Experts of a small language model: vocabulary 2048, a shared expert of 64 neurons.
Below are experts of layer 9 (counted from 0) of a mixture-of-experts language model. Rows are named router (the router's row for the expert) and show model dimensions 0-127. Each number is 50 + 12 x the weight over its row's rms, rounded and kept within 0 to 99.
After each expert's rows: a language model's description of what the expert responds to. This comes from a sample of Wikipedia text that the model never trained on.

# expert 0
router:50 44 66 53 40 30 67 55 32 52 51 45 38 62 47 52 55 43 46 48 86 24 23 45 32 55 51 43 53 58 54 49 55 48 51 73 33 55 42 60 53 46 34 69 57 44 48 48 59 54 49 43 72 59 38 61 56 39 48 47 62 40 49 72 65 54 48 57 52 37 29 54 59 38 55 35 34 41 68 41 46 45 41 30 51 23 41 17 50 61 40 47 61 59 47 39 38 57 59 66 32 58 77 45 49 31 35 47 47 56 59 50 25 62 61 61 46 46 68 43 50 52 44 56 61 40 73 49
Word-final suffix pieces, mostly plural s, es, ies, and noun endings like ations, ions, ors, ities.

# expert 11
router:56 34 44 64 59 35 55 44 38 40 48 45 11 68 49 35 53 42 52 66 60 47 27 47 55 56 81 34 66 68 51 22 48 37 48 64 59 17 48 48 41 47 49 47 56 47 56 34 67 83 60 43 56 66 38 57 58 41 51 62 38 48 46 48 56 57 69 58 41 40 37 31 58 53 47 42 45 49 62 43 66 57 63 38 49 40 43 24 57 62 50 49 56 54 50 61 42 37 46 55 52 49 48 63 45 62 42 35 37 47 54 62 52 41 75 57 39 50 60 62 59 41 59 71 65 35 60 44
Prepositions and linking words after a verb or noun, such as of, to, with, for, as, into, after.

# expert 30
router:57 51 60 66 55 55 53 52 49 46 17 45 30 53 39 49 50 41 41 62 80 27 32 48 56 60 51 26 50 71 41 37 50 37 46 73 51 36 54 50 40 46 39 48 56 44 50 42 54 80 42 45 65 45 44 57 50 28 49 55 53 57 59 33 62 56 50 48 46 33 31 53 56 40 45 44 52 51 42 44 51 50 44 11 41 21 65 07 41 49 42 74 52 48 42 57 32 55 39 51 42 48 67 65 48 51 38 38 44 58 53 55 46 45 56 54 34 51 53 65 48 53 68 56 55 52 61 59
Single consonants or short pieces inside words, names and URLs, like d in Frýdlant, t in https, r in Anthracite.

# expert 4
router:46 56 62 62 46 48 49 49 39 61 20 49 48 70 44 28 45 43 63 59 63 26 45 48 56 58 40 22 36 61 49 28 49 53 40 69 67 46 49 58 41 63 39 51 82 38 69 44 62 88 43 57 51 48 72 58 55 38 44 57 63 45 49 38 62 46 52 60 52 43 35 48 57 51 39 45 63 48 49 46 53 34 51 35 49 39 65 33 51 43 49 68 35 78 51 59 44 46 49 46 53 54 45 51 50 35 39 49 67 36 42 84 54 35 56 64 57 49 51 65 57 44 57 67 53 67 42 41
Middle syllables of long Latinate words, such as dev-el-oper, compet-it-ors, reg-ul-ation, decoher-ence, com-ment-ary.

# expert 19
router:62 44 45 66 50 42 55 55 48 45 33 39 35 58 61 52 50 44 56 54 79 34 26 55 52 62 51 27 57 66 35 43 53 51 31 63 56 45 43 67 38 52 67 70 49 40 50 36 62 63 51 69 72 48 51 67 56 42 52 56 56 41 50 42 78 56 45 44 47 37 33 56 50 49 48 51 41 38 46 44 55 40 51 13 30 45 49 08 55 49 46 74 47 50 48 42 22 69 48 42 40 63 70 53 52 55 45 40 57 44 43 63 41 37 64 77 42 51 46 52 56 66 50 46 54 55 50 60
Word pieces in sports seasons, events and film or music credits, such as sc-en-es, team, event, medal, tr-ack, championship.

# expert 6
router:54 48 56 59 56 56 49 46 46 51 31 30 40 64 52 48 45 46 50 65 69 40 38 55 51 63 55 22 47 66 43 42 52 60 37 86 53 45 61 63 48 49 38 73 59 43 54 40 50 71 41 56 69 51 47 63 51 20 50 65 49 49 65 47 54 47 38 46 45 33 39 47 56 55 46 38 47 56 47 40 50 50 33 18 43 22 59 06 48 46 29 58 56 67 44 38 32 49 50 50 37 39 77 61 44 46 51 46 59 59 48 61 44 42 67 59 26 52 62 44 53 55 59 61 52 51 61 61
Pieces inside all-caps acronyms and country codes such as ENG, IND, FARC, MoMA, plus word-final pieces.

# expert 13
router:59 48 53 67 57 35 46 35 50 47 33 31 38 61 63 45 41 43 36 67 87 38 50 45 54 68 55 39 56 73 76 50 53 31 53 54 49 38 37 37 47 55 45 55 58 43 54 49 66 56 54 54 65 72 38 59 51 37 48 50 52 57 72 30 47 52 49 48 47 31 34 54 59 48 14 42 50 49 45 45 73 53 45 27 41 27 52 32 40 42 39 59 46 50 53 58 18 64 61 49 20 39 72 43 51 55 43 59 61 54 58 49 51 55 63 53 34 52 50 38 51 53 60 61 38 47 63 49
Inner pieces of foreign, mostly German, Slavic or Scandinavian names and places, such as Stut-t-gart, Hanc-zewski, Hol-b-æk, Fran-c-és; also table pipes.

# expert 23
router:51 49 42 78 45 43 57 46 62 71 33 30 22 49 65 50 52 42 38 53 80 31 33 48 55 70 50 31 55 61 56 41 65 63 41 73 62 45 36 63 37 26 39 48 66 31 56 43 45 72 44 52 54 53 53 58 60 36 58 69 32 40 64 31 52 38 56 49 48 46 26 42 63 42 56 54 61 41 47 54 53 60 48 24 46 64 51 34 56 64 38 63 40 40 35 56 39 48 35 60 19 41 51 73 39 46 46 50 48 47 59 66 61 42 50 60 37 49 49 51 58 58 58 57 62 46 46 53
Articles and pronouns starting clauses, such as the, it, this, there, which, plus the fragment oc in apocalypse and blank lines before headings.

# expert 21
router:36 46 62 53 64 52 59 59 47 39 42 40 36 55 32 41 51 50 37 60 60 45 27 48 54 58 66 13 66 66 51 15 56 46 49 64 37 47 56 43 38 50 46 38 56 62 73 39 48 60 56 56 64 42 36 55 49 44 39 59 71 59 75 44 56 56 63 62 35 44 36 44 50 44 61 53 43 55 50 44 49 52 25 35 40 62 64 32 43 62 28 57 64 42 50 48 28 42 53 61 51 48 75 53 61 22 49 56 39 45 50 53 48 33 73 64 36 54 52 48 57 63 70 66 56 60 65 53
Vowel-consonant syllable pieces inside words and names, such as an, ar, al, per, in anarchy, Paraná, philanthropy, imperial.

# expert 29
router:58 49 56 60 61 44 62 51 55 24 39 50 18 56 61 47 47 51 39 41 71 37 38 47 51 58 44 29 44 42 57 46 56 49 50 57 45 44 38 56 32 39 58 51 68 52 41 53 51 73 56 53 54 42 61 59 68 32 39 57 56 47 46 54 63 65 38 62 48 38 41 41 47 60 46 36 55 53 57 50 61 49 66 04 53 16 52 08 40 51 27 61 64 65 43 45 27 60 28 58 31 50 64 49 48 54 60 59 59 65 59 51 53 42 58 51 43 53 57 39 50 67 51 45 49 58 49 59
Verb-ending suffixes such as ed, ing, ated, ited attached to stems, as in willed, calling, turning, farming.

# expert 12
router:53 46 52 59 45 47 54 28 42 47 45 42 28 38 39 66 33 50 54 58 68 38 34 55 53 74 50 29 64 53 39 26 57 31 32 45 54 65 39 52 57 42 41 67 55 44 55 33 65 71 42 56 58 65 46 69 57 36 56 47 50 58 50 44 54 55 49 50 46 39 44 42 53 51 54 50 47 42 33 46 62 40 32 08 51 44 49 07 56 51 42 62 49 49 21 41 40 58 36 51 42 37 74 47 45 57 59 57 52 42 58 66 40 46 57 62 49 57 48 54 62 57 61 83 54 54 56 58
Structural separators in tables, infoboxes and lists, such as pipes, leading dashes, semicolons between scores, and heading equals signs.